config.yaml
n_layer: 10
d_model: 256
n_experts: 8
experts_per_token: 1
d_expert: 384
d_shared_expert: 0
activation: "reglu"
moe_layers: [2, 3, 4, 5, 6, 7, 8, 9]
router_score: "softmax"
normalize_top_k: false
routed_scale: 2.83
balance_loss: 0.00686
balance_bias: false
router_bias: true
init_std_router: 0.00929
lr_router: 0.000205
vocab_size: 18598
norm: "rmsnorm"
norm_eps: 1e-07
tie_embeddings: false
optimizer: "cautious_adamw"
lr: 0.00108
beta1: 0.9
beta2: 0.98
batch_tokens: [32768, 65536, 131072]
seq_len: 1024
train_tokens: 279200000
steps: 3665
dataset: "wikipedia_en"
Below are experts of layer 3 (counted from 0) of a mixture-of-experts language model. Rows are named router (the router's row for the expert), gate (a neuron's input weights, with its number), up (a neuron's input weights, with its number) and show model dimensions 0-63. Each number is 50 + 12 x the weight over its row's rms, rounded and kept within 0 to 99.
Before each expert's rows: "mostly gets" lists some tokens that are sent to it at least half of the time. This comes from a sample of Wikipedia text that the model never trained on.

# expert 4
mostly gets: " other", " few", " These", " these", " where", " whom"
router:53 53 56 49 42 57 31 45 47 37 35 63 29 54 46 58 53 46 60 79 47 52 48 42 47 41 70 47 46 54 56 41 67 39 71 63 38 46 40 36 56 64 25 45 40 28 53 60 62 33 55 54 51 34 48 36 58 53 62 36 46 62 52 57
gate0:62 58 20 58 59 59 52 32 36 39 56 46 43 35 38 37 32 67 36 49 59 58 31 45 57 48 37 42 73 34 64 50 64 54 37 56 49 59 46 44 60 68 45 60 47 49 63 55 47 57 13 51 66 49 59 55 23 54 64 61 24 60 43 31
up0:52 70 54 47 31 38 64 48 34 55 62 52 44 41 55 64 56 25 52 72 42 51 42 44 72 42 44 67 41 53 35 39 51 29 46 54 29 54 50 51 39 43 58 42 49 64 66 59 39 51 29 59 22 67 50 61 34 76 46 68 61 53 59 55
gate1:54 35 30 34 45 57 65 57 39 60 79 53 49 53 51 38 40 60 53 54 59 64 46 48 63 57 42 46 44 40 47 38 54 49 69 47 62 55 60 46 47 25 44 61 53 49 50 43 36 56 62 43 75 52 44 41 66 49 61 62 70 47 54 37
up1:60 73 56 55 68 53 47 34 34 48 41 53 57 70 46 55 51 46 57 45 56 57 67 81 38 65 50 46 40 40 58 48 55 48 44 44 55 37 75 31 50 46 33 18 57 40 52 48 31 60 51 38 64 38 52 53 41 53 58 51 60 43 51 47
gate2:47 39 62 48 55 30 50 38 54 45 64 51 50 49 48 50 48 47 53 54 64 59 49 48 49 49 44 62 68 67 44 39 44 58 46 62 31 60 44 64 39 38 48 42 77 44 37 49 63 50 63 46 45 28 51 35 48 40 28 44 38 40 68 64
up2:32 45 40 46 47 67 38 41 55 58 58 36 57 64 49 67 55 53 52 37 51 49 43 33 35 50 52 65 37 24 53 59 48 60 42 76 51 74 41 70 43 45 49 66 57 46 64 40 62 37 53 55 49 23 79 50 56 62 43 56 25 54 36 56
gate3:49 34 23 49 48 42 46 61 36 71 66 42 51 39 18 45 45 76 49 52 48 58 62 62 67 59 38 55 31 34 71 53 41 46 70 33 40 55 50 51 56 45 58 42 56 42 40 65 45 71 59 66 57 50 46 60 44 44 67 65 57 57 40 44
up3:61 38 62 46 66 39 50 52 57 59 55 47 38 48 28 42 63 66 52 57 68 58 48 40 34 38 70 38 38 48 62 49 53 55 63 57 38 47 45 42 54 45 47 49 45 51 53 77 52 57 72 68 44 43 58 46 43 63 58 59 53 83 52 47
gate4:61 31 45 74 46 47 67 53 35 35 63 46 58 57 50 45 73 58 44 47 45 34 46 55 58 38 41 42 57 62 58 59 30 62 49 41 53 49 64 62 47 61 51 80 62 43 34 71 33 56 48 56 71 72 44 46 47 46 44 34 69 53 55 37
up4:49 64 57 31 59 45 43 41 58 64 56 75 44 51 52 32 35 56 53 58 64 65 62 55 26 52 61 49 51 45 44 48 50 74 48 59 53 51 20 30 46 48 51 40 59 43 52 49 46 47 63 52 38 62 64 53 43 54 65 65 25 70 55 69
gate5:60 58 51 37 31 43 67 48 38 36 48 47 61 46 49 62 44 46 43 63 69 62 37 57 52 54 50 41 62 44 31 54 56 48 60 52 73 50 70 57 53 65 43 65 49 69 61 63 21 47 38 73 58 49 46 48 29 46 51 53 24 40 49 50
up5:26 35 56 38 50 40 58 48 43 30 68 60 57 25 47 42 53 39 44 42 59 62 45 52 58 81 47 31 53 49 39 37 64 57 69 56 22 56 51 51 40 54 40 55 50 59 49 54 47 64 38 51 44 29 42 37 41 61 42 32 51 46 42 66
gate6:54 51 40 40 55 47 42 59 40 49 71 70 50 38 40 54 43 55 44 43 44 38 40 52 61 46 39 59 40 46 55 41 46 73 62 41 53 73 51 51 43 55 16 52 45 39 61 52 56 52 55 49 41 32 72 26 55 38 58 36 43 42 55 57
up6:46 53 48 41 50 31 27 52 44 59 58 65 43 35 65 42 43 52 57 62 50 53 54 40 55 39 54 54 53 53 68 28 37 56 70 50 50 65 56 49 47 43 23 62 47 41 48 46 51 50 63 49 36 31 50 31 48 49 46 40 38 57 44 57
gate7:47 36 47 62 54 75 42 57 39 46 54 71 36 56 52 66 55 66 63 50 56 37 49 28 65 40 50 57 44 55 48 43 41 50 50 39 40 68 64 61 54 75 38 52 27 17 40 51 54 42 52 55 53 75 41 47 56 70 59 55 48 62 53 41
up7:65 38 30 64 57 58 41 65 52 39 47 63 52 57 69 59 53 53 64 42 56 49 54 59 31 39 39 32 59 66 48 45 41 43 57 43 35 44 44 47 57 52 47 65 58 41 53 61 66 51 41 38 63 27 54 65 49 36 49 67 42 66 44 44
gate8:50 45 45 41 56 33 57 58 51 65 67 62 58 36 50 50 61 41 52 45 41 58 50 51 49 51 41 40 34 51 49 53 44 77 59 39 51 35 67 64 50 37 53 43 44 43 43 41 19 62 45 43 43 58 34 34 45 45 33 44 58 37 58 28
up8:46 66 49 41 59 36 39 39 46 57 50 56 41 52 68 61 52 50 49 56 46 52 75 66 55 37 38 48 56 34 39 64 35 59 65 50 33 37 51 15 65 84 50 56 19 63 44 58 37 42 46 51 54 55 51 56 53 41 50 58 31 39 50 46
gate9:40 50 54 47 43 55 68 26 47 52 52 41 23 60 38 29 48 46 52 40 37 37 58 63 29 44 40 44 48 40 26 67 56 53 65 51 49 29 64 45 45 54 34 48 55 28 52 68 41 44 64 47 59 57 60 38 47 42 44 38 44 54 56 76
up9:48 35 50 29 47 44 50 58 41 44 49 38 53 58 30 51 56 71 73 25 64 56 48 47 47 52 09 54 46 62 53 48 59 59 37 50 58 62 65 70 46 41 50 43 46 39 55 49 68 31 54 39 58 69 44 70 29 38 33 64 54 44 54 48
gate10:55 43 45 41 34 53 34 33 39 37 30 55 75 51 49 65 43 61 49 48 36 57 63 50 64 51 55 62 34 46 34 33 44 54 60 42 28 59 55 71 63 57 33 56 37 40 51 49 56 51 57 61 44 52 42 35 56 57 51 31 49 42 54 61
up10:71 63 68 59 47 69 65 36 48 42 56 60 55 36 33 65 46 57 32 47 53 43 59 53 48 63 49 54 48 39 61 40 30 46 65 52 64 53 56 43 44 67 57 47 53 49 70 62 50 44 58 50 40 54 61 62 61 52 38 47 71 50 70 61
gate11:42 28 37 58 35 64 47 32 30 70 52 42 69 45 44 60 54 60 79 58 40 42 31 53 59 46 49 50 46 50 46 20 43 55 49 57 53 52 53 73 49 42 42 32 26 46 64 50 55 49 56 70 52 43 43 60 50 63 49 49 58 39 55 49
up11:38 25 42 37 51 72 57 32 41 74 38 37 58 47 38 58 38 65 70 48 43 46 42 46 53 63 42 53 50 49 47 28 60 46 39 61 36 63 37 70 71 39 28 35 28 62 78 41 50 46 51 64 57 38 48 66 51 59 46 50 45 38 54 40
gate12:70 55 57 44 50 61 42 54 16 44 63 50 48 35 56 49 55 53 43 54 40 59 45 43 43 49 72 58 44 42 22 39 35 48 75 61 46 41 53 51 38 52 31 57 54 61 48 70 29 66 48 55 57 68 64 61 36 52 61 41 55 59 50 38
up12:59 55 42 36 44 50 37 39 38 43 46 62 61 42 40 54 79 52 39 55 48 56 45 47 46 44 68 29 54 51 37 45 56 47 45 39 54 40 42 68 54 66 26 39 49 55 50 61 58 52 44 35 47 59 62 67 50 51 56 43 47 57 46 63
gate13:66 67 49 46 30 52 41 58 37 63 54 64 60 53 37 52 41 71 70 63 49 45 47 55 62 50 33 48 46 61 55 56 53 61 34 32 54 28 53 51 44 57 41 54 47 43 46 40 42 42 64 66 66 67 62 34 48 60 51 58 44 57 55 36
up13:51 22 59 36 50 54 54 55 53 54 51 56 70 52 53 56 43 42 44 54 37 43 62 42 45 27 41 41 38 42 70 65 41 33 38 48 75 61 59 42 36 37 44 52 48 70 48 53 65 53 21 72 65 26 35 46 63 41 59 39 44 84 49 52
gate14:69 43 51 52 40 80 47 63 37 33 39 49 58 67 38 38 66 46 74 65 51 62 67 48 54 43 55 41 56 51 44 35 49 53 58 54 45 68 54 68 49 61 33 52 49 38 63 62 52 41 57 66 47 80 52 53 37 61 63 57 66 47 39 36
up14:32 67 53 46 36 56 48 46 56 55 47 67 47 55 22 55 67 31 51 37 52 61 57 67 50 72 70 45 63 74 36 81 60 71 51 35 57 49 44 24 79 47 29 22 47 45 58 43 55 50 28 48 62 48 55 68 54 60 44 57 41 72 48 57
gate15:66 54 61 68 48 60 43 40 40 76 59 58 69 45 59 59 78 50 51 63 49 55 60 59 58 43 54 42 44 44 77 45 38 54 66 42 23 39 79 48 33 52 41 50 32 45 71 64 64 59 61 52 65 53 29 41 37 53 72 52 57 56 41 47
up15:63 36 65 52 66 85 44 80 44 56 45 61 47 38 64 52 35 64 48 63 72 46 64 47 39 42 43 33 48 57 43 44 46 39 43 60 42 52 40 65 30 62 47 37 41 36 40 58 35 67 67 57 53 67 46 37 79 58 54 51 58 40 59 61
gate16:60 69 39 38 44 32 41 59 46 78 38 56 41 47 45 37 59 51 30 51 54 65 48 42 57 37 55 72 67 55 51 43 62 39 55 54 46 39 51 53 38 51 25 75 37 20 34 49 45 52 49 70 73 41 49 43 56 51 48 33 46 47 62 42
up16:43 37 51 42 73 49 62 53 51 50 43 41 55 36 57 56 67 53 41 61 45 39 29 35 43 30 59 29 65 65 48 57 52 51 58 54 42 69 79 69 64 49 69 37 44 83 67 60 42 52 52 48 46 28 48 76 48 58 60 74 62 66 51 73

# expert 5
mostly gets: " there", " There", "qu", " According", "There", " does"
router:57 60 56 68 55 52 53 38 37 64 65 69 51 39 56 59 47 58 44 46 62 39 51 48 63 34 44 61 54 63 53 45 63 63 50 52 34 54 55 53 54 52 72 66 60 56 41 38 44 60 45 59 42 69 53 53 47 51 76 34 38 45 74 42
gate0:69 22 37 71 38 49 58 53 45 37 35 62 55 43 42 48 66 75 61 70 44 34 41 40 66 45 37 31 44 63 58 37 54 56 49 47 22 55 35 34 54 44 57 40 54 50 55 40 40 57 40 41 52 58 42 40 44 45 33 72 52 53 44 48
up0:74 31 48 68 55 69 56 56 51 40 48 49 60 22 52 56 59 82 57 78 36 35 44 51 52 37 33 52 35 59 59 41 21 59 51 55 35 41 52 41 50 39 48 36 69 54 60 35 33 53 53 29 27 69 29 38 58 41 48 51 48 47 59 45
gate1:67 45 46 53 67 50 45 53 36 35 66 41 71 25 41 56 46 32 48 44 50 45 63 56 48 44 59 62 69 50 38 57 67 51 33 57 45 55 50 39 45 31 59 51 58 51 51 56 53 46 31 43 55 65 46 38 45 48 51 46 49 49 40 27
up1:49 43 40 55 47 57 28 44 53 59 35 59 27 51 39 50 32 64 52 34 46 46 42 65 43 56 48 44 36 52 46 38 52 50 39 52 65 38 61 40 42 51 59 41 49 51 63 34 63 50 60 62 47 18 45 48 37 53 44 57 45 31 44 50
gate2:47 46 46 50 55 55 46 55 36 39 51 65 47 48 31 36 68 52 42 61 59 42 61 53 42 69 61 27 66 47 57 44 52 47 45 53 65 51 40 60 66 42 32 56 50 50 65 44 39 55 64 55 43 47 43 58 51 44 33 43 61 40 51 49
up2:55 47 50 39 55 67 32 38 40 30 43 65 49 52 31 33 62 41 38 58 59 32 46 38 53 36 60 37 65 52 27 45 54 56 41 35 57 54 52 45 51 66 47 52 41 45 53 48 44 50 35 75 53 57 45 40 50 55 52 52 32 66 52 30
gate3:46 70 53 48 34 50 58 45 49 42 52 34 73 50 50 43 46 56 51 40 46 58 35 62 55 52 42 53 61 35 33 52 55 56 43 39 28 62 59 51 51 43 20 67 53 51 56 56 51 59 33 59 53 63 56 64 85 64 63 33 69 53 22 50
up3:52 61 46 47 63 37 28 64 52 40 46 42 51 51 47 48 45 46 62 73 41 47 66 68 41 65 50 54 40 68 33 49 52 67 62 65 44 51 34 71 38 47 70 51 70 52 50 54 42 72 52 48 42 60 49 50 30 55 49 59 31 41 70 46
gate4:47 17 62 61 41 62 43 59 42 52 30 44 48 43 43 57 65 46 51 50 49 35 47 46 54 43 58 55 53 43 48 52 66 57 58 62 40 17 36 61 54 63 50 62 49 46 45 47 67 48 50 68 47 51 43 34 57 41 50 53 59 60 42 39
up4:38 42 59 56 35 62 65 40 54 26 49 60 48 46 64 42 47 55 68 41 38 50 70 50 30 43 33 49 64 56 35 42 86 61 39 40 56 42 51 37 44 51 51 33 49 52 47 58 61 62 38 42 52 56 66 45 50 62 60 35 40 36 67 46
gate5:41 55 34 50 49 53 58 50 42 57 41 40 50 57 53 54 34 40 39 52 31 67 65 71 65 52 47 45 52 53 45 52 45 55 73 57 47 44 48 16 56 54 55 56 23 63 46 68 50 52 62 59 66 45 48 68 79 49 59 45 28 47 47 38
up5:48 49 36 31 37 44 44 53 52 36 50 48 51 51 45 52 66 36 49 54 24 70 62 52 75 56 48 52 45 42 50 62 45 45 77 59 34 42 79 33 26 49 48 53 38 69 45 31 49 64 49 48 47 49 24 39 62 50 65 54 53 24 48 47
gate6:54 62 39 48 27 44 56 60 48 46 61 53 61 91 51 58 71 61 52 68 65 63 59 46 39 10 52 53 55 62 56 44 43 59 61 50 56 30 58 49 35 62 38 49 47 42 69 46 40 37 52 68 43 64 51 62 51 50 59 70 58 34 45 42
up6:32 53 37 61 38 58 67 56 55 49 37 55 29 59 59 58 52 29 62 75 61 45 52 50 55 47 51 51 29 72 37 55 73 69 68 40 61 61 41 46 34 54 48 16 56 32 66 30 45 60 77 37 61 46 47 41 32 44 50 65 61 42 63 52
gate7:52 42 78 62 48 42 51 59 35 49 69 72 34 38 45 34 54 37 58 57 40 68 35 39 34 46 50 34 41 48 40 26 07 39 63 36 45 52 66 53 62 47 11 46 53 39 47 20 50 38 39 42 49 64 81 50 42 44 60 42 45 46 56 49
up7:41 66 47 62 33 57 64 40 51 48 62 48 43 55 44 67 17 54 59 21 59 17 67 56 69 44 57 48 47 60 35 38 40 71 52 53 51 38 44 30 35 62 50 51 47 42 45 45 42 36 43 68 40 63 35 69 56 66 70 55 37 73 72 32
gate8:56 37 59 50 37 53 43 37 35 54 62 33 58 32 51 48 35 63 40 64 34 67 49 56 22 58 42 46 43 44 36 50 53 34 63 42 43 34 58 48 26 50 65 60 72 55 61 41 50 37 33 53 50 42 52 64 42 58 52 56 72 19 61 32
up8:41 55 57 62 42 41 48 32 59 76 61 49 48 59 53 61 52 65 39 62 43 42 43 80 45 52 22 54 49 41 71 49 56 45 54 49 30 32 48 48 25 34 48 45 44 45 45 42 60 51 35 42 42 29 55 64 52 34 60 64 55 48 53 63
gate9:56 47 64 64 49 61 47 58 41 27 42 51 59 70 36 24 51 71 49 23 25 30 54 70 56 34 43 67 29 62 61 51 57 36 53 52 58 36 58 50 49 57 52 56 39 47 67 47 65 55 77 49 41 44 61 60 61 41 54 42 53 54 28 48
up9:38 50 44 41 69 40 53 46 41 06 64 50 55 50 29 46 27 42 62 44 56 38 42 75 39 44 52 60 59 47 39 63 36 47 59 25 46 34 42 52 53 65 44 50 56 46 70 50 45 72 71 74 46 45 58 41 57 43 34 46 42 50 42 42
gate10:45 29 52 59 54 55 76 58 32 52 65 39 50 22 41 66 40 52 56 65 48 69 37 47 71 69 44 49 62 52 55 54 45 50 48 46 64 44 35 56 47 55 57 43 59 46 57 72 54 56 55 35 77 50 63 54 60 33 49 52 50 46 49 47
up10:49 57 65 34 50 77 65 49 53 67 58 32 50 49 47 56 48 57 50 70 68 25 47 68 49 68 46 48 44 70 44 39 41 54 60 45 47 51 43 41 40 50 48 51 50 68 34 21 59 48 35 45 52 67 55 44 50 44 45 56 74 57 43 59
gate11:62 69 53 61 29 49 50 41 34 56 54 61 37 65 45 49 42 71 43 61 24 56 46 54 47 30 45 69 66 51 33 31 44 56 71 68 34 41 41 43 29 42 44 23 52 41 59 70 51 28 46 56 63 52 48 56 64 46 69 44 47 64 49 38
up11:28 68 32 49 34 34 51 45 41 45 52 59 54 40 40 49 61 43 64 55 37 53 48 15 60 62 61 49 36 48 56 46 40 42 51 64 46 48 66 57 40 53 56 30 61 69 64 68 34 44 31 26 59 46 50 35 53 55 53 14 48 52 40 32
gate12:58 63 50 60 45 68 49 58 39 49 61 57 58 54 49 58 47 46 36 53 44 57 34 52 62 56 47 39 57 60 44 61 43 46 63 59 57 33 55 46 48 56 42 69 44 37 58 56 60 50 54 64 52 54 59 55 46 38 58 29 55 50 33 28
up12:55 37 67 42 47 53 55 62 45 44 51 49 52 48 49 59 52 38 47 60 40 70 53 45 37 39 28 58 51 61 45 42 34 59 66 42 56 40 52 43 48 62 33 46 33 63 36 57 57 21 56 69 38 63 48 52 59 91 48 54 45 45 55 52
gate13:44 56 45 55 55 56 40 21 27 48 43 47 57 51 66 70 36 66 43 44 32 47 50 43 59 58 48 53 27 39 55 62 61 65 50 24 36 48 53 65 56 56 42 32 47 56 33 60 42 42 54 50 55 29 56 53 67 42 57 44 34 39 46 33
up13:50 43 50 59 55 61 43 40 33 54 49 59 74 54 67 57 29 70 45 40 48 43 57 82 65 64 37 57 29 57 58 46 57 61 54 37 30 61 44 49 28 44 49 41 56 38 42 60 47 41 42 47 53 45 64 52 64 51 69 42 41 41 51 39
gate14:49 59 40 47 52 69 49 41 36 34 69 66 67 32 22 57 50 50 48 59 45 65 74 50 42 43 34 51 45 62 57 64 55 52 44 38 38 39 49 39 68 66 45 39 51 39 46 55 54 42 70 51 48 49 58 53 59 60 60 48 48 40 44 48
up14:47 62 37 45 34 38 58 48 50 54 46 49 60 53 47 37 75 55 55 44 59 53 49 53 41 48 64 41 61 33 54 55 64 67 19 34 59 55 67 74 52 47 43 43 47 83 31 47 48 56 42 38 56 72 45 33 49 57 74 43 65 32 89 37
gate15:63 44 18 50 63 44 56 53 32 58 35 64 71 55 60 48 45 54 48 62 54 55 55 48 60 72 45 51 66 17 51 59 52 48 43 43 51 42 25 22 46 51 43 44 51 38 64 37 54 64 42 36 75 40 61 48 41 34 34 78 53 56 50 59
up15:67 72 51 49 46 74 41 66 48 50 71 36 40 42 46 55 49 58 62 45 52 30 50 69 68 38 50 61 20 40 50 49 52 45 90 63 28 65 59 56 30 52 61 48 34 53 62 42 18 51 75 49 58 41 45 54 53 71 74 38 61 26 43 44
gate16:63 31 69 53 58 78 38 51 44 52 52 49 48 36 32 55 60 48 45 54 55 53 58 65 56 63 57 41 63 59 39 49 34 55 50 47 38 41 43 39 68 37 35 50 66 36 51 59 41 63 61 48 38 57 65 55 34 49 67 32 54 55 59 28
up16:09 48 65 58 52 36 50 45 57 49 43 35 48 54 25 56 40 65 38 54 60 49 77 37 64 58 57 59 36 49 57 53 50 36 65 23 83 40 32 40 50 46 45 57 59 50 71 41 71 39 43 46 45 44 53 53 44 38 56 20 54 47 56 43

# expert 2
mostly gets: " won", " made", " Votes", " took", " hold", " played"
router:55 47 39 35 40 45 64 36 55 44 61 55 61 54 58 50 43 43 47 57 38 69 53 51 64 50 31 59 46 42 60 47 43 36 33 48 59 58 41 34 37 69 29 59 58 64 52 45 56 51 31 64 62 40 48 71 49 55 19 80 74 53 52 38
gate0:73 44 44 75 58 27 49 54 51 44 38 46 41 60 41 55 35 50 40 50 53 54 31 49 55 47 51 64 34 43 60 52 35 45 62 46 43 52 52 51 43 39 62 59 47 51 47 63 52 55 51 61 42 45 62 60 72 45 60 51 44 66 61 40
up0:56 41 71 54 41 35 64 66 45 59 64 52 51 52 39 66 45 65 40 55 40 36 52 51 44 45 51 41 56 33 46 50 54 55 64 86 59 57 22 66 44 43 15 43 50 56 61 69 41 52 37 41 75 55 32 81 44 36 38 47 60 58 54 41
gate1:68 53 57 51 53 31 54 59 38 53 66 49 38 31 55 44 58 57 63 51 40 66 57 41 41 40 53 61 49 44 52 27 48 42 52 42 69 74 54 55 45 33 37 54 37 46 53 58 50 51 63 60 67 38 51 47 43 49 33 68 55 58 71 24
up1:61 49 61 46 33 65 33 59 32 76 59 49 64 47 47 25 61 56 50 54 54 66 54 51 61 48 51 54 61 43 51 53 49 45 39 52 38 67 43 64 33 41 19 42 23 64 53 51 53 43 36 46 55 63 39 68 50 51 52 38 43 49 81 47
gate2:84 59 30 55 50 36 40 46 34 54 53 63 65 37 49 56 42 39 51 66 77 57 47 47 47 74 40 40 55 28 45 66 53 65 57 67 55 57 38 64 54 38 35 55 48 62 76 62 59 73 44 57 56 45 50 47 40 60 68 48 22 49 43 39
up2:76 48 42 34 54 60 23 26 40 35 40 54 57 62 51 61 29 57 63 55 38 54 64 57 61 55 64 45 14 49 64 64 65 67 36 23 54 34 50 40 32 54 40 43 56 63 68 49 55 49 42 52 45 53 46 62 77 50 46 47 36 42 57 64
gate3:57 66 50 72 50 56 75 51 32 32 53 59 63 33 42 35 60 66 63 47 57 61 35 41 53 47 52 48 49 42 51 42 48 49 53 34 34 50 44 45 43 46 44 55 37 48 43 54 62 47 48 86 56 64 52 53 69 55 63 55 35 57 60 32
up3:52 60 53 68 51 65 61 58 41 47 54 46 57 61 72 47 60 58 73 82 52 34 49 35 51 48 40 41 56 58 64 42 39 60 52 52 47 58 73 53 52 28 53 51 44 58 37 45 50 54 41 62 68 52 55 54 49 49 68 45 43 64 47 53
gate4:45 55 51 36 60 51 71 27 39 27 52 66 57 65 60 61 41 62 54 55 45 51 67 29 63 60 44 61 40 42 31 56 61 62 47 57 58 61 47 49 42 71 54 73 37 61 64 48 42 54 32 66 49 50 55 39 60 55 22 63 45 59 51 41
up4:60 62 73 67 53 56 28 51 56 53 52 39 57 43 88 60 47 42 61 58 38 53 39 70 50 60 55 60 44 52 81 45 51 67 49 46 58 50 38 47 57 60 70 47 40 45 56 43 57 59 64 49 41 32 63 50 51 49 53 55 54 67 57 35
gate5:41 61 34 58 59 34 46 54 32 54 49 48 40 35 56 68 26 45 27 47 57 41 23 63 34 55 37 50 50 62 44 41 33 57 57 36 69 54 46 54 33 45 41 41 31 41 49 42 41 42 68 64 61 41 33 51 24 43 41 38 64 36 65 46
up5:40 48 50 33 40 28 61 67 43 56 48 57 43 50 59 33 49 43 50 71 43 30 37 51 47 53 37 48 36 53 41 50 41 43 58 35 50 48 35 60 60 48 51 55 29 43 61 60 67 71 60 53 38 56 44 38 43 56 43 65 39 28 45 41
gate6:64 61 15 46 43 55 50 42 32 38 78 42 48 52 63 47 49 49 30 54 57 58 43 47 67 47 44 51 74 45 63 50 48 52 41 50 54 50 52 45 39 51 73 72 75 50 53 53 41 57 50 46 32 40 53 55 39 62 42 50 61 49 84 40
up6:61 56 40 61 40 73 45 41 49 25 65 41 29 54 44 38 47 55 52 56 47 57 44 49 61 64 58 46 47 37 53 31 56 59 41 69 51 37 52 60 38 51 45 40 51 59 39 40 76 36 54 28 56 57 44 47 58 51 52 65 44 50 56 37
gate7:40 63 52 44 66 30 38 42 39 60 44 55 79 39 53 38 38 59 61 44 40 73 48 58 55 35 34 52 54 47 53 42 23 45 43 28 61 53 48 51 58 46 44 65 54 44 55 53 57 68 55 62 61 37 83 62 50 35 45 46 39 63 48 65
up7:51 38 41 59 61 70 54 45 42 38 40 59 77 44 60 56 58 79 54 55 59 56 67 35 79 51 66 42 52 49 60 46 51 43 64 51 39 55 56 54 49 54 40 58 55 36 55 55 68 52 31 56 60 56 54 38 54 47 62 55 61 52 39 38
gate8:45 72 48 48 51 65 33 46 40 56 53 52 32 51 33 38 76 61 40 65 53 45 41 49 43 38 58 42 59 55 42 46 58 52 42 38 48 39 56 53 64 57 46 57 39 59 55 43 50 57 56 68 48 58 51 45 36 32 48 49 54 50 58 63
up8:51 54 45 51 60 52 64 49 51 26 49 58 54 39 45 46 61 66 51 69 39 49 43 69 58 40 69 64 61 38 64 30 48 52 51 39 42 47 59 45 43 43 37 29 38 47 43 65 57 45 29 33 40 55 49 52 33 50 44 39 44 38 32 34
gate9:51 27 54 48 56 51 67 58 51 67 51 50 63 63 65 36 58 41 61 47 55 36 56 63 42 40 48 41 58 47 36 40 72 41 67 43 45 68 49 70 43 32 41 63 42 53 55 59 62 47 54 47 51 63 52 51 32 22 57 52 32 49 54 65
up9:33 53 65 51 43 66 46 52 52 24 57 46 40 36 55 63 37 41 48 56 65 52 59 52 44 40 49 67 38 47 88 44 32 52 40 49 55 63 68 30 35 48 67 41 58 62 69 67 51 51 54 33 58 41 59 38 71 59 70 38 68 47 82 80
gate10:59 56 55 73 67 37 54 51 33 61 50 51 58 42 57 54 49 66 53 56 56 64 58 63 46 43 62 54 77 55 67 47 56 47 57 35 51 45 61 32 39 51 51 42 48 40 56 80 47 74 55 63 52 57 61 48 77 47 29 50 54 53 72 48
up10:56 52 16 52 50 63 64 57 41 56 49 55 45 26 11 42 52 62 41 26 50 54 39 48 49 63 44 50 59 44 34 28 50 48 39 33 51 49 39 48 75 55 42 65 56 39 58 40 35 48 59 39 45 37 45 45 51 47 64 43 55 58 81 47
gate11:75 49 55 56 46 56 61 32 33 57 51 51 78 57 37 59 50 35 64 46 51 52 53 63 63 63 47 44 52 50 55 34 54 51 39 28 38 63 50 68 39 57 47 58 57 50 65 50 36 64 46 62 76 63 42 66 51 14 63 61 40 55 60 53
up11:47 40 67 65 53 53 63 39 43 66 20 59 48 41 58 47 51 63 40 50 52 50 29 61 53 52 43 46 33 58 49 39 56 54 47 41 27 54 47 63 30 47 57 56 64 62 61 54 67 50 52 22 63 50 21 30 39 27 52 57 51 40 34 50
gate12:34 42 48 56 74 54 57 50 50 59 39 49 58 58 52 61 58 56 65 33 59 58 28 60 27 42 46 49 43 61 42 34 30 50 64 45 42 52 42 53 58 51 63 43 47 58 34 58 41 54 46 52 50 44 43 62 57 37 30 40 61 40 42 41
up12:53 45 55 39 47 52 65 52 47 57 68 51 55 57 42 63 46 54 42 51 55 42 58 47 54 02 34 52 45 54 45 34 34 55 41 70 77 41 59 53 63 45 44 56 45 59 60 61 47 42 80 52 48 38 41 41 26 60 63 63 50 41 56 47
gate13:70 53 54 42 45 48 47 49 50 55 76 54 51 64 42 43 59 60 52 71 42 49 40 54 48 42 47 57 63 57 48 31 52 25 45 62 41 54 59 56 63 46 42 55 43 16 50 50 57 40 35 35 67 59 49 61 57 52 48 52 55 75 61 47
up13:64 65 61 69 62 50 62 34 46 49 29 47 46 78 54 65 47 57 58 68 66 51 55 46 57 66 54 53 61 53 71 46 58 48 44 39 51 67 51 56 41 32 30 40 46 54 58 62 59 57 51 70 66 46 25 38 39 62 52 42 59 59 44 52
gate14:43 62 61 51 55 51 71 52 37 70 46 65 71 64 48 40 49 73 55 37 42 40 57 42 41 47 58 36 52 87 45 68 71 53 56 43 47 68 41 54 43 61 44 49 54 71 43 45 67 53 43 58 49 52 36 39 42 51 51 37 44 36 40 52
up14:33 53 55 41 22 48 37 48 63 22 50 43 48 43 47 51 18 57 53 29 44 66 64 61 52 40 47 61 50 40 52 55 49 49 59 42 35 40 38 59 60 45 47 50 57 54 60 69 49 38 50 53 26 67 68 51 36 48 54 45 44 44 54 68
gate15:50 55 44 59 20 40 46 46 40 40 43 51 67 46 64 39 59 53 50 65 64 67 49 46 38 49 44 35 78 28 47 55 38 32 62 38 49 42 54 38 53 33 50 40 51 28 40 56 68 34 62 67 62 54 33 71 80 48 60 58 43 45 63 54
up15:62 39 62 49 62 46 59 21 41 35 58 69 19 66 64 50 50 93 72 56 71 49 38 62 56 57 47 48 47 62 46 57 57 45 49 49 47 72 40 42 58 60 81 62 51 33 45 57 33 41 31 38 49 39 47 57 42 47 51 52 55 66 46 38
gate16:39 55 38 53 66 36 57 52 43 64 65 47 49 45 65 55 62 29 65 57 51 51 55 39 50 24 33 40 62 53 51 39 40 72 51 53 47 47 76 62 50 74 43 36 44 56 41 53 26 49 34 77 70 76 47 67 61 36 58 32 18 55 43 43
up16:36 54 45 36 59 49 44 36 40 49 39 33 57 68 51 38 49 57 37 53 58 56 35 70 61 50 47 36 38 66 62 48 34 58 24 76 51 47 73 49 57 51 44 38 50 47 64 25 46 48 80 58 78 78 51 52 48 77 39 56 47 41 75 44